Weights of a small mixture-of-experts language model, trained from scratch on English Wikipedia: a variant of SOAP for the experts.
Below are experts of layer 8 (counted from 0) of a mixture-of-experts language model. Rows are named router (the router's row for the expert), gate (a neuron's input weights, with its number), up (a neuron's input weights, with its number) and show model dimensions 0-255. Each number is 128 + 32 x the weight over its row's rms, rounded and kept within 0 to 255.
Before each expert's rows: a language model's description of what the expert responds to; "gets" lists some tokens that make up at least twice as much of what it gets as of all text. This comes from a sample of Wikipedia text that the model never trained on. Tokens count by the router's weight.

# expert 5
Description: Dates and numerals. Year pieces, numbers, dashes in ranges and date words, e.g. 19 in 1964, the dash in 1931–32, October, aged.
gets: "–", "19", " 18", ".", "18", " 17"
router [100 214 148  84 144 140 106 169 163 115 129  95  41 123 157 113  80 153 123 103 119 147 126  58 131  88 150 107 148 106 131 176 132 141 109  69 147 167 165 121 102  75 106 127 131  53 168 178  97  67 127 162 145 125  82  92 135 170 134 181  99 135  64 130 126 120 125 131 118 109  66 157 173 167 156 162 134  94 159 136 124 112 113 162 170 165 156 167 113 148 125 181 124  97 158 121 139 143 160 124  94 200  80 121 144  95 105 109 147 164 118 138 135 136  70 135 181  86  93 137 167  60 179 149 137 145 151 156 187 122 115 147  78 149 147 114 183  88  95 165 100 117 130 120 162  83  77 171  89  68 109 128 131 117  95 136 155 110 139 111 101 128  73 115 102 103  99  72 104 158 114 123 101  52 137 130  78 162 124 114 137 157  50 119 115  78  98 110 154 133 116 123 167 147 137  89 130 143 117 167 100 143  73 128 112 209 111 181 168 119 112 164 167 136 206 116  97 122 116 129 109  91 178 109 155 107 190 134 155 108  78 137  85 144 112 157 127 117 170 121 164 154 115 145 128 133 124 137 138 140 110 110 146 116  87 181]
gate1 [176 199  79  95 109 182 176 139 196 175 188 163 162 147 167 117 161 148 115 135 134 108  96 113  77 158 100  90  91 144  97 101  98 152  84  91 101 117 136  79 133 134  98  89 193  97 162 107 148  71 129  83 163 124 193 158  71  90 151  88  96 120 134 143 110 143 113 107 129 104 125 115 181 101  89 136 163 106 157 103 139  82  84 116  73 119 137 121 170 115 120 118 134 153 129 115 116 142 116 140 149  70 101 208 159 143 111 157 113 132  98  63 129 162 128 116 105 126 209 134 133 102 150  89 159 149 127 139 115 109 160 150 132 182 146 117 149 117 105 105  80 141 202 108 135 127 125 138  75 126 174 120 135  73 140 154 120 147 128 102  51 113 130 166  90 131 101  94 109  81 191 142 173 130 142  91 120 146 141 186 119 204 128 151  89 143 131 141 101 153 101 136 105 192 178  93 121 114  72  77 122  93 151 148 172 153  72 105 159 104 152 130 165  58 100 136 103 126  96 137 112  72  93 147 150  82 183 152 137  98 101  57 138 151 121 100 124 125 105  98 126 100 153 115  85  85 176 142 159  95 103 104 122 153 149 144]
up1 [ 97  98 108 108  91 129 141 174 141 105 179 147 156 139 130  90 121 158 139 113  77 131  97 151 128 147 115  84 135  82 166  81 139 177 125 148 140 132  94 127 154 164 146 126 106 161  86 112 198 136 159 180  95 172 213 101 106 140 133 109 127 153 124 119 130  69 141 186 192 168 109 131 141 109 142 184 100 193 151  86 135 134 163 147 179 178 131 164 105 151 160 161 122 124 140 100 116 142  82 185 147  42 166 161  96 173 162 141 147 156 144 113 110  88 178 149 114 190 107 107 103 135 157 142 216  84 135 114 150 118 156 146 101 114 157 173 122 151  87  89 101 143 143 147 114 133  98 139 127 185 127 112  74  78 150 116 130 174 132 199 137 150 146 143  95 149 176 123 127 165 135 166  79 121 108 128  93 126 114  94 121  65 140 121  52 182 164 120 174  72 123 139 133 134  97 142 128 165 139 101  98 161 124 134 175 124 102 126  64 151 133 126  97 135 212  96 148  46  89 152 128 110  82 150 163 152 122 148 124 169 156  70 154 134 119 149 147 129 147  90 154  80 102  77 127 110 174 158 121 171 104 109 101  64 136 126]

# expert 19
Description: Table and list separators. Pipes, colons and semicolons separating values in statistics tables and infobox lines, such as population, election results, match scores and rank lists.
gets: " |", ":", ";", "|", "  ", " –"
router [117 150 130 115 168 119 154 151 158  98 109 107 141 119  72 139  38  74 157 122  84 109 167 121 146 131  75  85 178 210 140 158 145 116 165 122 112 136 232 141 100 132  71 101 101 102 150 192 106 123 103 141 144 113  88  87 131 116 104 130 106 102  95 150  99  87 106 117 140  80 129 149 136  93 178 191 132 135 170 112 124 119 118 121 100 153 176 114  82 141 149 145 146 109 135 142  88 147 196  87  77 118 160 134  69 152 129 111 156 193  96 124  45 145  75 170  93 132  96  90 109  67 189 148 119 159 119 124 136 156 147 111 114 126  72 138 160 188  95 126 101 166 134 159 192  55 124 172 156  96 144 151 171 112 163 171 105 126 119 101  65 126 104 145 113 100 140 101 148 110 155 150  99 131 151 180 142 186 146  65 133  98 108  73  93 108 142 130 164 127 146 127 194  71 145  76 195 171 120 143 108 177 168 149 113 126  92 199 105 156  88 134 162 188 126 159 161 130 150 142 111 121 132 104 120 130 135 144 126 119 137 125 123 177 115 129 129 145 165 155 142  64 138 115  99 123 106 125 107 141 175 131 145 115 114 131]
gate0 [136  73 178  60 143 138 133  64 120 134 194 136 137 128  86 127 114  44 170  46  90 110 137 175  85 159 115  58 138 141 101 161  83 158  84 151 144 122  90 169 117 115 131 112 108 110 120  55 133 128 101 131 123 143 160 127 141 109  86 168  86 151 179 147  79 179 126 135  93  95 110 119 137 103 111 111  70 141 164 123 115 124  99 167  69 164 156 101 138 157 156 117 187 146 148 127 112 150 135 127 123  73 149 178  81 144 134 219 223  86 194  86 129 131 149 179  95 101  62 162 159  96 171 177 122  99 103 158 105 101 139 125 124 139 109 128 122 196 138 140 139  80 159 150  86  94 181 164 121 111  83 215 139  72 162  94 119 119 152 141 109 104 158 117 155 147 133 141 159 107  96 160 127 134 145 188 168 117 140  54 150 130 165 132 120 136 155 147 160 110 105 138 154 110 144  96  70 147 143 145 144  89 112 101 130 131  93 180 146 134 156 119 141 123 131 122 126 117 167 117 125 162  89  94 198 147 147 107 132 124 156  87 100 153 150 138 154 119  95  89 107 129 104 132 116 145 125 156 168  79 141 144  73 124 135 169]
up0 [161 146 198 111  90 147 171 126 103 170 141 129 132 141 145 118 100  25 160 119 161 141 173 166  64 159  85 169 116 171 148 124 172 159 168 145 129 138 170 118  91 166 136 130  31  99 212 121 117 137 102 141  58 165  91 192  97 158 156 151 109 124 145 168 107 158 105 145 118 110 146 141 158 114  95 112  82 110 136 148 150 157 100 106 103  96 175 163  95 104 104  95 168 100 140  96  35 118 131  61 123 124 174 130 156  64 124 171 194 157 127 133 144 124 112 135 171 127 119 143 134 122  69 110 105 164 109 123 140 141 120 120 131 116 154 132 108 108 144 125  90 119 177 129 186 146 138 156 122 133  75 120 104  80 109 112 101 147 208 135  68 113 116  80 125 111 138 116 114  92  98 121 107 103 108 102 111 142 138 119 118 125 112 125 164 185 200  90 164 150 146 138 101 143 160 107 144 156  49 115 106  49 142  99 129 115 149 148 122 173  78  92 108  73  98 142 118 183 165  67 106 126 110  21 103 153 103 132 179 118 166 115 125 133 138 123  99  91 136 146 140 144 159 130 120 120 139 105 159  99 139 104 154 136  89 127]

# expert 36
Description: Pipes after table values. Pipe separators in tables, especially after song titles before durations, and colons after field labels like Authority.
gets: " |", "|", ";", " –", ":", " -"
router [ 98 136 185 114 129 117 156 164 136 118 128 164 166 118 131  52  70 131 138  97 118 142 136  92 176 100 110 115 131 229 120 148 187 164  52 113 124 114 185 148 132 158 130 142  84  99 126 156  89  80  75 135 198 115  96 125  98 123 106  71 147 110  99 101  91  83 103 131 149  93 159 149  84 145 159 194 131  93 147  79  86 166  96 160 112 194 116 187 152 172 150 134 112 120  73 150 107 148 158 126 139 139 105 111  92 128 158 178 115  91  75 142  81 129 148 149 149 119 128 115 136 112 150 155 108 172  99 157  95  59 178 126 103 108 104 101 137 103  75 168  98 152 171 182 124 110 105 128 143 149 149  89 232 112 111 192 119 132 149 151  82 127 146 101 148 109 168  99 114 153 149 180 126 130  58 139 151 190  72  64 122 114 113 149 113 142 141  90  99  85 135 134 162 135 155 126 194 156 180 146 141 160  97 198 116 118  86 138 114  80  88 114 138 185 133 148 149 156  99 113 144 178  93 119 178 132 152 139 141  81 128 130 156 117 145 155  90 149 117 135 110 167 116 154 118 132  98 165 133 119 118 119 185 129 109 135]
gate0 [102 118 112 130 111 107 156 110 114 112 125 119 124 106 110 121  84 162 132 135 130  71 116 167 116 133 112 178 118  92 104 160 130 154 189 179  53 217  53 141 168 167 167 133 132  92 123 101 155 116 142 107 122 164 119 177 139  93 110 117  99  79 121  98 111  56 183 157 114 141 119 140  79 152 170 135 116 163 172  80 146 186 106 170 148 125 110 142 135 129  89 174 117 122  71 173 127 136 119 162 147 136 135 188 137 139  71  88  91 131 128 114 134 131 129 177  96 108  60 162 146 152 156 105 164 163  95 141  55 124  87 131 170 162 132 100 145 129  96 124 161  76  58  87 154 127 100 139 147 118 117 150 128  87 132 172 135 121  97 137 174  93  83 126 162 152 124 157 202 105 104  92 177 104  95 102 109 119 176 154 161 145 222  62 110 172 100 100 137 143 117 112 127 141 108 164 128 120 145 135  49 109 114 103 127 125 134 115  85 135  89 136 124 144 211 127 107 158 155 167 138 105  69  88  76 124 138 167  96  96 160 153 148 154 143 173  46 133 129 129 170 125 105 122 104 147 139 196 100  97 117 165 143 118 179 123]
up0 [174 126 157 117 190  78 104 116 143 188 137 131  80 100 106 128 146 147 142 176 118 129 195 126  83  81 188  92 116 117 124 125 134 148 161  56 127 110 191 112 113  84  90 141 151 125  75 142 145 151 148 126 184 107 149 137 125 132 145 158 128 205 124 159 121 109 105 145 175 169 136 131 108 144 107 131 117 127 120 148  98 127 125 123 166 113 159 138 169 113 123 148  73 126 134 140 167 113 125 152 149 165 122 172 145 127 111 126 182 151  72 129 118 161 122  91 124  92 108 180 175 125 131 143 152 138 145 124 117 201 117 108 163 173 143 217  75 101  84 216 110 123 141 161 100 105 156 136 106 112 136 123  69 113 145 100 185 159  94 163 126 154  88 147  80 119 129 109 119 129 123  95 175 109 102 184 148 106 141 128  94  10  93 104 125 118 185 115 170 100 110 106 140 134 155 115 114 154  79  52  95 158 185  80 180 166 144 104  76 102 181 153 106 132 170 165 132 133 157 119 163 143 200 116 123 129 137 151 169 106 145 136  60 143  99  96 119 135 131 117  91 115 103 174  75 165  98 161 139 119 118 119 174 134 143  46]

# expert 30
Description: Closing brackets and quotes. Closing parentheses, quotes and braces ending a phrase, plus final words of place names such as Stadium, Avenue, House.
gets: ")", "\"", "}", "s", "'", "]"
router [168 100 154 120 132 212 130  90 106  80 204 128 130 153 153  66  86 137 125 149  89 111 139  81 126 114 110 127 124 142 133 209 127 118 149 113 102 120 108 209 115 159 152  36 135  40 103 172 121  67 147 204 196 158 113 120 142 177 105  88 111  55 121  65 141  66  79  88 130 130 139 156 151 113  57 129 158 121 122 133 134 110  62 140 129 130 134 125 102 136 142 151 174 152 128 223 141 107 185 117 123 113 111 148 107 139 123 112 123 111 135 165 124 120 128 123 119 148 115  94 181 155 181 135 134 120  95 106 132  73 131  80 162 103 151  87 153 169 125 150  94 161 146 132 118  79 105 167 132  79 106 114 102 159 129 152 147 116 127 111  83 131  99 102 114  86  66 134 131 124 106 113 105 140 120 115 115 165 138 167 192 148 123 106 143 130 119  93 111  46 151 126 131 121 132  80 140 122 166 132 151 159 148 174 118 161 128 119  73 100 100 171 151 153 175 134  91 100  92 118 126 147 117 113 112 158 148 105 173  76 132 187 176 138 144 135 152 160 150 127 121 163  87 157  95 120 150 148 198 172 141 189 143  80 117 162]
gate0 [136 106 104 127 120 208 167  80 161  88 163 137 101 139 144  64 144 184 156  85 127 127 106 137  39 108  39 142 151 132  64 129 104 170  74 144  80 189 128 163 140 213 155  94 111 126 126 123 163 105 120 175 161 168  98 154 137 131 154 170 151 117 150 205 137 122 146 105 138 146  86  92 148 120  89 122 116 170  76 162 137 150 131  91 117  51 113 165 148 129 110 178 143 125 163 122 137 110  95 114 150 123 140 147 170 156  89 111 161 110 159 143 158 145  78 141 153 143 107 109 109 128 106 144 132 115 160 134 177 152 112  74 133 196 145 165 106 115  97 123  90 111 107 132 133  70 151 109  77 154 122 109 139 170  42 123 138 158 141 129 161 137 139 132  74 117 141  79 107 106 119 178 135 182 150 147 105  70  66 137 135 134 180  96 152  95 124  56 116  88 100 151 126 151 157  89 105  96 138 116  92 124 132 150 154 126 156 148 141 126 192 109 161 126 158 132 143 110 166 150 130 159  71  77 136 167  84 135 143  86 117 152 157 111 140 107 221  63 166 141 118 116  68 110 118 104 121  99 150 168 122  67 136 146 147 123]
up0 [124 173 168 119 158  92 123 106  98  86 131 172 127 167 187 125 179  74  77 132 126 133 182 188 204 175 139 144 138 134 102  94 109  56 184 163 167 215 148  92 189  85 137 118 117 123 108 150 142 154 115 144 111 116 142 116 118  96  85 115  78 178  99 125  75 129 132 137 150  83 148 154 149  93 112 130 139 189 190  94 163 148 134 145 146 153 143  64 168 150  82  95 121 148 101 108 185 113 112 128 139 178 121 153 138 154 177  97 127 119 105 122  70  56 106 108 102  83  89 150 129  87 190 115 106 130 127 138 153  92 128 163 133 103  98  99 135 160 138 139 136 192 132 123 255 151 129 122 133 142 138  79 135 150 110 118 117 130 132 142 153 113 142 132 143 109 151 123 114 122 145 109 148  97  83  96 164 143 126 109 130 152  85 142 117 134 124 167 132 129 135  98 102  96 159  92 202  88 131  99 128 143 134 135 123 104 113 134  70 141 136 122  91  97  58 180 108 116 145 180 189  73 187 134 121 132  78 135 118  98 200 133 123  78 126 116 102 134 168 122 125 188 100  88 120 148 169 195 127 172  90 153 128 160 135 120]

# expert 51
Description: Adjective-forming endings. Adjective suffixes and whole descriptive adjectives completing modifiers before nouns, e.g. mechan-ical, human-oid, extracell-ular, critical, economic.
gets: "al", "ed", "ic", "d", "ing", "y"
router [174 131 191 156 173 130 147 193 124 102 153  96 142 138 129  86 107  89 108 156 134  89 161 138 126 111  67 124 160 186 127 149 152 167 135 119 137 205 118 169 130 143 137  92  88  99 135 119 164  98 152 148 197 148  51 103 111 105 121 128 113 114 107 174 121  94 133 102 135 142 124 141 148 152 113 153 162  89 116 119 111 121 164 137  98 118 127 146  53 205 171 122 134 118 128 151 135 151 156 118 150 198  84 171  53 181 141  94 107 177 144 150 148 147 106 120  78 135 166  70 130 182 122 209 202 119 146 139 157  86  87 143 135 170 163 142 129 187 141 161 125 157 137 136 120  95 103 134 144 107 124 104 145 141 143 208 118 143 171 102 140 164 134  87 148  95 124 110 125 140 121 139 123 141 131 124 108 131 135  45 150 134 100  79 105 112 130 148  81 106 119 103 193  92 163 100 167 140 160 146 137 149  78 188 142 158  68 149 160 151 123 137 158 175 152 116  81 160 102 111 149 114  77 103 197 126 135  90 170  84  77 191  85  75 162 129 193 122  89 166  98 150 144 120  81 116  85 142 121  86 148 145 124 162 100 149]
gate1 [150 186 137 124 145 149  93 125 181 126 125 130  98 127  97 158 111  87 134 140 168  53  95 171 145 108 100 110 139 184 158 138 115 143 104 163 125 143 128 126 129 102 161 128 163 105  89 124 107  91 148 161 148 112 157 198  81 140  90 167 119 166 139 124 101  89 108  57 116 128 108 139 101 110  70 125 113 143 138 169 110 163 129 157 106 163  44 161 141 144 148  91 122 165 145 136 157  89 150 159 111 115 109 134 121 170  98 123  83  87 148 112 157 101 138 103 133 101 163 113 137 165 121  91 136 119 148 171 140 100 120 121 112 170 188 190  84  85  99 174 187 123 153  80 132 137 148 150 104 197  89 207 170 146 144 158  67 147 110 126 127 105 111  93 152 101  96  95 133 113  62 206 141  70  93 186 176 156 106 128 194 121 100 121 123  98 147  91 142 114 119 145 150 119 123  86 167  83 106 112 124 171 130 123 139 168 113 121 127  92 185 162 198 153  61 123 145 142  89 146 130 162 105 104 120 146 163  99 143 126 137 139 139 127 153 123  63 118  64 146 134 180 181 205  94  36  83 126  85 169 127 140 126 109 115 181]
up1 [ 69 111 126  87  97  55 124 172 162 106 130 180 179 104 172 163 149 111 122  91  87 171 134 100 137 147 123 150 131  59  81 125 129 155 191 143  95 154 158 169 146 148  79 115  87 119 185 148 165 109 113 191  72 124 118 106 170  90 164 109 101 175 120  57  74 132 170 110 121 149 117 155 121 111 123 109  88 190 112 144  76 167  95 109 142  94 157  84 167 116 178 116 120 146 136  93  85 142 103  39 134 127 175  94 167 177 141 121 147 124  87 173 158 173 123 114 122  93 129 171 169 130 194 144 102 144 135 110  92 150 158 163 142  97  87 144 111 166  86 118 137 127 139 162  99 100  92  85 177 153 128 148  46  92  96 110 153 149 121 111  77 143 149 182 125 168 158  99 104 103 170 174  94  86 124 151 163 126 115 121  91 172 168 136 136 164  71 120 149 103 192 122 155  78  69 111 123 107 149 109 117 126 191 163  94 117 112  90 149 144 165 151  96 146 135 165  93  84 111 125 115  96 147 151 142 113 125 119 181 182  89 137 157 113 143 135 121 125 166 156 171 104 157 115 142 125 126 109 185 129 107  88  70 131 136 159]

# expert 18
Description: Table and list separators. Pipes, commas, semicolons and line breaks separating items in tables, score lists and goal-scorer lines in match reports.
gets: " |", ",", ";", "|", "\n", "\n "
router [127 151 133 142 133  98 189 144 162 134 148 165 155 147 131  48  66 130 126  85 111  89 116  99 142 123  94 112 143 157 176 162 180 121 101  95 168 128 132 139 136 131 103  91  74  52  95 150  85 120 118 165 160  91 147  96 125 150 113 102 113  75 108 102 144  96 131 137 171 102 158 228  54 137 153 200 148 112 146 110 170 137 123 157  66 166 152 185  90 121 156 166 186  75 118 171  85 121 193 156  63 150 160 144  89 171 135 137 168 107 105 164  63 105  88 194 122 128 143 102 140 117 119 121 150 187 137 117 113  75 119  96 169 134 103 100 112 146  79 171  95 147 131 119 156 127 129 140 113 128  94  47 195 112 150 132 128 127 115 107  83 105  96  98  89 111 141  99 152 110 163 143 103 140  82 113  98 153 142  88 182 108  71 129 124  91 143  72 107  34 123 135 149 114 113 138 159 154 183 115 147 155 161 198 132 151 101 180 137  89 109 153 112 155 154 145 139  94 106 140 158  84 144 100 146 144 120 125 127  91 130 163 172 146 119 130 119 144 152 177 117 152 120 100 111 127 150 191 156  80 159 109 122 110 119 125]
gate0 [139 199 174 144 123 115 149 117 103 117 109 108 149 132 116 193 134 127 166 125  75  94 152 139 147 131 122 130 152 167 136 145 150 120  57 168 155 115 142 136 167  86  83 130 142  99 123 103 156 181 121 132 169  91 145 183 196 139 153 124 118 149  69 144 184 106 126 128 143 108 181  71 143  51 108  74 176 146 139 117 139  85  41 130 143 119 159  86  69 106 139 158 163 148 143 140 162 167 144 146 159 119 105 134 158 142 125 145 153 121 104 124  92 161 141  84 144 147 172 153 151 157 163 116  83 117 130 181 151 121 165 125 140 126 120 145 146 144 130 156 106 227  83 127  96 129 130 179 154 151 165 129 115 123 166  83  76 101  67 131  86 160 162 106  94 162  96 115  47 134  97 152 152 130  57 140 106 132 152 138 199 107 141 143 136 174 112 157 139  99 172 152 136 160 123 166 167 117 136 167 124 106 104 170 166  72  73 157 187 117 126 115 171 135 133 210 141 114 104 166  82 159 145 118 117 132 152 158 168 147 178  57 181 150 109 178 125  92 131 138 132 106  85 185 135  95 105 146 131  69 133 130 159 180 149 127]
up0 [ 98 137  82  81 111 132 162  81 117  81  80  67 103  86  80 114 116 157 161 144 181 123 125 146 153 131 136 115 170 134  98 179 129 129  98 122  73 135 127  89  99 110 182  86 172 137 168 110 102 166 134 103 138 114  58 144 146 120 118 181 171 127 128 157 109  95 116 148 143 126 100 130 157  82 141  72  87 131 163 119  96 168 165  82 132 101 139 153 110 149 132 111 145  85 146 157 164  97 148  88 133 101  86 151 103  80 132 105 101 147 135  91 133 140 135 143  90  88 120 140  98 134 159 144 113  43 116  64  73 166 130 107  98 111 152 136 104 118 136 136  54 103 109 160  92 178 121 170 116  63 103 119 204 132 131 142 143 130 177 133 114 162 153 110  86 115 170 136 152 152 109 167 138 153  94 125 119 139 136 119 115 117  96 192  87 111 109 149 131 146 134 135 110 166 189 141 167  89  74 114 175 134 134 116 151 119 139 122 100  95 141  76 137  81 177 123  92  85 136 161 167  88 158 108 168 128  98 150 111 128 103 141 130 113  54 122  90 181 144  83 198 117 139 142 184 128  45 109 108 204 147  17  61 148 148 116]

# expert 61
Description: Plural noun endings. Plural and agent-noun suffixes closing a noun before a comma or "and", such as -s, -ers, -ations, -ments, officials, workers.
gets: "s", "es", "ing", "ers", "er", "ation"
router [146  88 129 106 126 157 185 151 131  90 172 124 205 156 114  96 133 117 148 116 128  74 125  73 161 111 141  97 215 214 160 188 107 154 139 136 104 167 178 186 167 100 138 121 129 103 156 158 125 115 210 143 120 178  66 128 142  91 117 113 166 144 109 127  63 118 120 112 170 120 102 182 105 118 110 162 181 100 129 153 113 151 150 160 101 113 128 151 100 179 164 154 155 101 167 135 136  80 142 131  72 124  96 162  98 136 102 118  83 125 116 128 129 128 130  80 126  82 173  64 162  95 107 177 146 176 139 131 133  92 109 119 122 108 151 160  93 119 130 175 131 121 135 195 162 152 114 120 153  88 135  84 153 138 175 154 168 134 124 128  68 174 105  80  99  70  96 143 130 142 136 107  84 162 119 146 147 200 145 102 187 119  89 137 163 123 112 125  97  93 148  99 164  70 112  76 134 131 127 162 112 143 115 176 118 168  86 168 112  79  83 115 106 194 180 145 135 201 162 112 154 148  83 109 121  98 122 165 133 127 158 169 123 133 140 100 179 132  98 131 151 168 109 152  95 132 198 113 138 103 117 204 131  95 137 134]
gate1 [ 57 182 131 101  80 147 160 133 193 130 110 131  57 139 102 127  75 152  74 165 114 136 182 107 133 119 133 148 122 146 163 108 113  78  92 168 104 126 140  76 117  88 145 155  92 156 111  97 109 180 164  72  98 124 102 111  88 132  75 148 160 145 149  93  84 171 152 130 141 145 155 167 107 118  94 121 135 167 114 192 130 140 210 181 124 147 157 152 116  81 117 185 122  95 124 128 168 170  79 132  97  79 153 183 114 124 106 195 107 130 128 116  99  90 101 137 127 101 110 126 162 162 106  96 128  78 100 142 112 127 160 150 131  91  64 173 151 107  98 109 142 151 119 135  83 171 136 100 135  56 118 127 120  98  92 100 121 149 165 133 104 144 168 127 146 164 137 217  96 132 109 140 157 121 101  92  97 107 185 163 103 145 115  92 148 138 104 113 113 140 156  90 119 125 186 136 144  93 179 109 130 107 119 171 209  85  90 175 121  89  98  95 171 136 125 193  93 130 181 134  99 109 155 107 141 122 182 181 108 117 120 162 190 154 152  98 159 126 163 175 150  40 149  70 131 118 139  93  98 130 155 107 125 141  86 142]
up1 [138  96 151 185  81 110 116 160  74  91 189 139  75 134 115 117 105  93 124 116 104 105 185 125 199 172 106 109  97 173 156 132 128 109  62 109  99  79 147 176 115 139 126 148 111 131 111  86 132 133 107 155 154 110 171 207 145 109 123  74 157 131  95 108 135 108 161 173 172  71 103 169 113 156  79  93 129 109 137  91 144 106 161 118 130 129 125 159 122 116 127 164 151 171 119  62 137 126 121 149 121  42 118 122 105 141 107 113 114 131 145 104 120 126 148 129 120 151 130  45 103 127 105 111 170 148 132 138 134 117  40 150 130 155 167 174 122 130 142 130 116 126 103 180  90 154 173 173 115 160 165 102 194 152  49  98 105 100  99 122 107 136 164  96 133 133  84 116 137 119 163 187 142 145 141 156 154 126 197 147 115 113 195  52  81 118 176 109 217 140 124 180 201 145 156 125 122 141 132 123 169  77 104 152 106 141 148 138 126  93  80  96 112 139 150 145 160 144 101 178  98  86 115 142  75 185 139 155  91  95 132 129 103 164 126 144 185 201 130  94 114 100 105 135 135 153 116 170  90  81 116 136 155 139  78 108]

# expert 22
Description: Word-initial fragments. First pieces of split words, mostly prefixes and opening syllables such as pre, sub, trans, rel, cl, in running prose.
gets: "-", " t", " un", " p", " co", " pre"
router [120  98  57 118 147 158 215 143 184 147 107 119 112 167  79 128 136 161 106 118 155 132 166 160  88  24 110 121 154 139 117 149 141 149 136 116 120 177 167 168  86 102  91 128 106 133 130 119 111 142 119 148 144 137 125 112 151 168 144 135  98 151 129 121 121 118 154 152 106 108 118 110 127  93 142 151 131 112 119 109  52 107 128 124 121 105 145 128 104 197 216 161 170 102 198 165 124 146 116  95  50 133  47 202 136 149  93  66  97 162  95 155 168 171  43  73 138 113 142  84 152 106 113 117 147 165 115 128 155  95 208 120 103 121  91  69  97 159  81 175  82  94 147 106 141  91  94 136 143  68 151 122 142 133 116 143 153 138 181 125  93 160 114  83 108 137  80  89  89 161 132 142  47 113 114 132 118 159 136 138 133 141 133 110 152  79  91 126 120 127 141  47 189 103 136 161 153 161 150 137 136 157 132 137 139 163 101 125 142 156  83 189 166 153 163 159 143 143 102  97 125  96  81  97 126 139 163 140 138 111  96 106  84  52 172 135 134 114 156 124 121 123 124 106 137 143 140 152  94  97 181 151 165 151 100 111]
gate0 [ 60 144  97 179 156 135 179  29 148 118  82 110 144 142 128 158  98 142 129 129 183 136 147 152  99 152 127 101 154 129 122 169 108 151  96  94 140 115  99 124 126 121 117 130 110 151 164 166 157 127 152 125 104 125 109  96 152 155 173 161  89 130  97 109 111 116 167 132 187 150 106  74 159 179 127 174 106  28  74 122 153 120 144 129 117 128 123 117 122 149  93  89 134 100 163 159 132 142 112 151  99 157 101 171  98 157 160  85 100 123 132  77 150 166 102  86 118 101 122 127 180 149 130 117 141 128 135 221 121  99 111 172 131 145  85 128 152 121 154 115 166  49 139 146 145 152  97 168 131  98 100  56 118 115 130 160 125  86 131 105 138 123 163 139 127 154 161 146 107 194 187  84 137  89  69 143 145  85  85  81 133 120 143 119 129 192 108 115 155 163 128 101 146  78 129 141 106 136 168 163 130 166 163 141 162 140 133 104 137 173  87 134 125 115 144 120 151 156  61 213 133 151 114 143 142 165 170 155 103 105  78 157  24 108 141  72 170 150 147 180 176 214 129 159  81 153 184 103 135 125 119 175 117 123 167 107]
up0 [173 159 194 114  84  88  68  93  91  93 122 123 124  86  86 148 109 148 128 122 157 117 127 163 104 113 173 205  65 149 101 131 123 134  82 138  87  85 161 172 147 131 116  38 191 136 113  98  84 147  76 113 133 104 134 126  53 165 126 110 144 205  93 136 108 124  84 206 143 162 142 165 106 124 103 127  84 102 199 106 141 138 107 110 119 123  97 139 123  87  94 141 129 199 125 125  87 135 132 129 160 134 119  70 124 118 143 143 134 137 120 175 179 142 126 147 101  65 136 130 124  92 149 159 115 148  78 135 125 133 132 152  83  65 112 182 168 173 126 112 127  83 148 144  98 123 137 143  97 114  96 125 153 109 133 220 140 112 150 116 182  75  73 127  91  68 126 134 136  87  74 130 163 104 105 142 110 113  93 185  76 181 132 105 132 141 194 152 113 158 103 146 108 123 108 127 166 149 177 153 178 110 140 160 113 148 105 179  48 143 149 113 155 123  70 147 140 173 110 158 172 128 133  94 162 138 140 105 142 140  69 135 153 117 189 119 152 153 149 105 114 160 182 136 144 133 187 105 171 133 113 149 133 141 114 150]